{"n_layer": 11, "d_model": 128, "n_experts": 24, "experts_per_token": 1, "d_expert": 320, "d_shared_expert": 0, "activation": "swiglu", "moe_layers": [1, 2, 3, 4, 5, 6, 7, 8, 9, 10], "router_score": "softmax", "normalize_top_k": false, "routed_scale": 9.71, "balance_loss": 0.00313, "balance_bias": false, "router_z_loss": 0.0001, "init_std_router": 0.00923, "lr_router": 0.000562, "vocab_size": 4526, "norm": "rmsnorm", "norm_eps": 1e-06, "tie_embeddings": false, "optimizer": "soap_variant", "lr": 0.00911, "beta1": 0.95, "beta2": 0.99, "grad_clip": 1.0, "batch_tokens": 65536, "seq_len": 1024, "train_tokens": 305800000, "steps": 4667, "dataset": "wikipedia_en"}
Below are experts of layer 7 (counted from 0) of a mixture-of-experts language model. Rows are named gate (a neuron's input weights, with its number), up (a neuron's input weights, with its number) and show model dimensions 0-127. Each number is 128 + 24 x the weight over its row's rms, rounded and kept within 0 to 255. Numbers have three digits each.
Before each expert's rows: a language model's description of what the expert responds to. This comes from a sample of Wikipedia text that the model never trained on.

# expert 6
It responds to: Table and infobox labels. Table pipes, separator rows and infobox or section field labels, as in Website:, Resting place:, Awards and highlights, Votes | %.
gate1:127148093095105132152056121122157119117121155098142119108137128118137103133127149179136145163090144155102167125140094159128112122094121123085149121096192118090151119115100107125101090140122143147115152149155114174130078125123158110126125107136126125161135147087109136123154154106124118153116139104129094100134092112152149139114131131109104164153125145135099107111165127092173120071127
up1:106172141119140119123140102117104121170153090146096105136136129147103140098120128097135150135143142097132154140126140093158144161153175138187169111149106142107109117140139123157142156097118124113152116141108141085121132102118093107122135155149159113117074109161115155104130107136151131101127132149193156129083154139141122122142184073143161106111126107163143161122117122107108103172102
gate2:126154138115147102149116133163147136088119115135105142157101166111106131100142163144179091181112122140175072149112117123139108143109156124179081120116120118102127084117135138106164157131148082120104114117097152109104124152169137155121129132099124151115116133125180091166128131139154128107118127113129153148157087104158098128185156100166127128109143125150141133148097108131148137150108
up2:133134176099129137131148134158137142151081145153114132164147100154135152100178152152098152097129154149079118078148124128122122167114137143164163139101134153101142159146155146144138085151134140151120164158142122130140083087117127147130110114152148091175129126148146122130129071119145090135085120120118123098152138118095098134134137142146117137088085125124169097147103125152164102097137
gate3:143156134141093100134141128119122140109079117136128146119159126115100157141137123147200136104134159121151125135118140122177105134137177116121116188171173111095110131083161125130127145112158124161145176149115123145155128181132132094100124117153146151089112126133065090148125153156138145125128136113087120108121138103128113145134142177118126096127120158108103108113132136110190142146135
up3:109163119105131162134143124157143090129163116133080098132157121099179105159126129130090128161125142181083152175124122128102166088151122116145137096114123130068125134096153129107128105150088119089124103106138141130123106095156119150142110084141091117157154127166124087119137118131100159140128120129163161127131139123127158116139148081154152164133122111089135161153140119097120162120150
gate4:134129154143111121159073174128119111137132111128155116154147090154151075151145101107202134146103143136116125137096155150094136177137136105107141137122120090145126139134127102122137146093165132126126160116113123122173145170098118068119104125132127157172076126123150159131173162125163104110115106152124153182154107131110104116117124107115139131128183146105094125115134135143124122125130
up4:169129133122121105133123143145138131131158123116129080120114083153089091149097116107135104101136152135133105138119085129132126116125136135103171136144143104118145135122121117140105129118140093114154113116126124122163139121126136126157104076150117136126129127155080120144147133132160116054140124123125142116122149058133123154102171141107082088087068132186173183087124113100128144132116
gate5:109112170099119143174146144119093126098137149138094098130115097109148139147113109160147106142103130158128107142125125115129145127121110121145112148099155128132186094156143101130155129128133129164130167140105139099130118165156150124112116123101159162110103091167121132156130105153098135100166115122106130119138151162134120223113134169114072086152115151113094125160131105128162138116161
up5:125144142123154167114146144157120165135147158143080078139122143149187136081122120156113136161113120146140155111161095115112144079104139135161111126119096169143142108186130143123112128135155099136112134101163126103095156116124135129158122146100108138129174088111130102107182155129109118102135105149112114087152120119173091112151136160119103091125155107114145118132110117131137073117145
gate6:122098076147098127148152092106119102121099101140118137117102166113168115112158132113105076159137088074110131190129109146102146087132117113081149123131120135094148107159125112151056146129090092112138139145161144147122123131155139138124095140145122124147122163111108162114091103122113129077123127144130121107163134106140087135115155106094096129159148136136154144131116148120115138135095
up6:132124136160095151140123126105124177099145078139174116111147129116161126126134149129134134149114110083156114134107114133111148113150147130116140111086149151139145169117151083143142156091152103136158147128156101153147122102142137113114179138140128137097115147154116142114100119118090156124131113189121133128133141104125107077122168091130128104171150114120092114101102136077095093075081
gate7:132135109135153087145142162152156110110172115128064109114094103122105142131140134133174109114136144095156164137139156127109151130142153134117180123139155128149150138107133135105114151118164133106136140134113146133108113088166099168134130141119130093127144103160130186090092103153138110174140109128145131101105098133160132182185117101128086143129122153170119096152131121161129154109099
up7:160123107158125087136193120136139108138168106103120147148106145155096154152126131143144103107123112153125180175129164114100126145128123134158149126087119105140141129103120122081076161114113129134140129143158087138119153101131140153136147120076135085144136121160147112115115095100182132155178090113147141070103113146107169140172144111117108117133149111102123113129121103124150114115121
gate8:149130127117122143096135129162135128156157166120170142057151135122141128156153184149143142143113127122164133177125145108149109114127121032111143138095160167143108112109135145141149140125107136155111105107131130116146132133094112135093131091105113112166124146128125121125140151152145151144122154106121184155114132123128136099129113139162121175088154163152083166139129117114104151136164
up8:104139146121135133114150104125177139100118127137122124120123160137091136116126127170150098131109130141115093108101126129119118132129099131105048112123115131156100153072113132161123159123120131135117102151139158180136165150124131136127111102130137141138127140123122128160140156165150175093135118176071168114114141195125158099143156131138104099106150080154114122152164135132147189119139
gate9:152159141157114141118150084169157129105136128121102159111147151114152137168155135151125099127109103117173115152131131133141147139127187092112136115137133138171139156151095124128112136132146115106154126129116124103114142114113106119103127162155132181161131165132070105129066106112072109143137080131130146138144135130139136118094172140144129162129147166156167154100139087110098099121166
up9:108118146160122118100096156140128098128123126148140129102160107093121143094120151118086121162119120113168131144174148113150102128163105043126113157180140106111140157114141113167131136143108144091104100112133107102130161141140107147124115149112128141127113160167098085137168118103107160147120093148172141123148104121155160111111133131187127080145102119162140155122109133123136154125098
gate10:129157075180188101137128159162146130122142120107111099150134159144126149112099136141131101142123163151143113151085146170120125154134114133126126120130166092123128129140124126141166133114102120125088126098118102118125123111131150154142115164106144165132157106140120081119171127149124153097168201135142159142131145125135113114160105149129149064150174140148144092121136105127142171167136
up10:125145120132085149175129082149093127137153142140125139110126131123129117152125133132107154098130137159136162110112079074115148153089158169170143122119132146133130132073147141123140126166139146100129113157100142140114118135168094124094140145137090110118122154127084171152102139129183124138140113125101130147097113139117157107107153112164127166107106111119091137111152133198170108099096
gate11:151109130124136121166106154094142128055137100139121088111145177119108106096099131114137125125149139136123141156114154136119165157130153147150066119162112115120126113154121094134119167133139105139202120119118150171096131143145168133143130133118090128143133120146103119172138155131107134104122119163068095126144120074130111125085142108126107149129126099107117145155092174127145117139158
up11:118103064143138093120105103165129155131141110146098126099121149113147117155115127124132141120125105151116142134164142139105157113089095099147070160131126135142116152137081119139083115120162141103114147125069126122139106151143163132143107125105131120086135120163148179115105154091168122146151123150084129149088155109178099125169102119109145139134095112144137116110131146145191138116143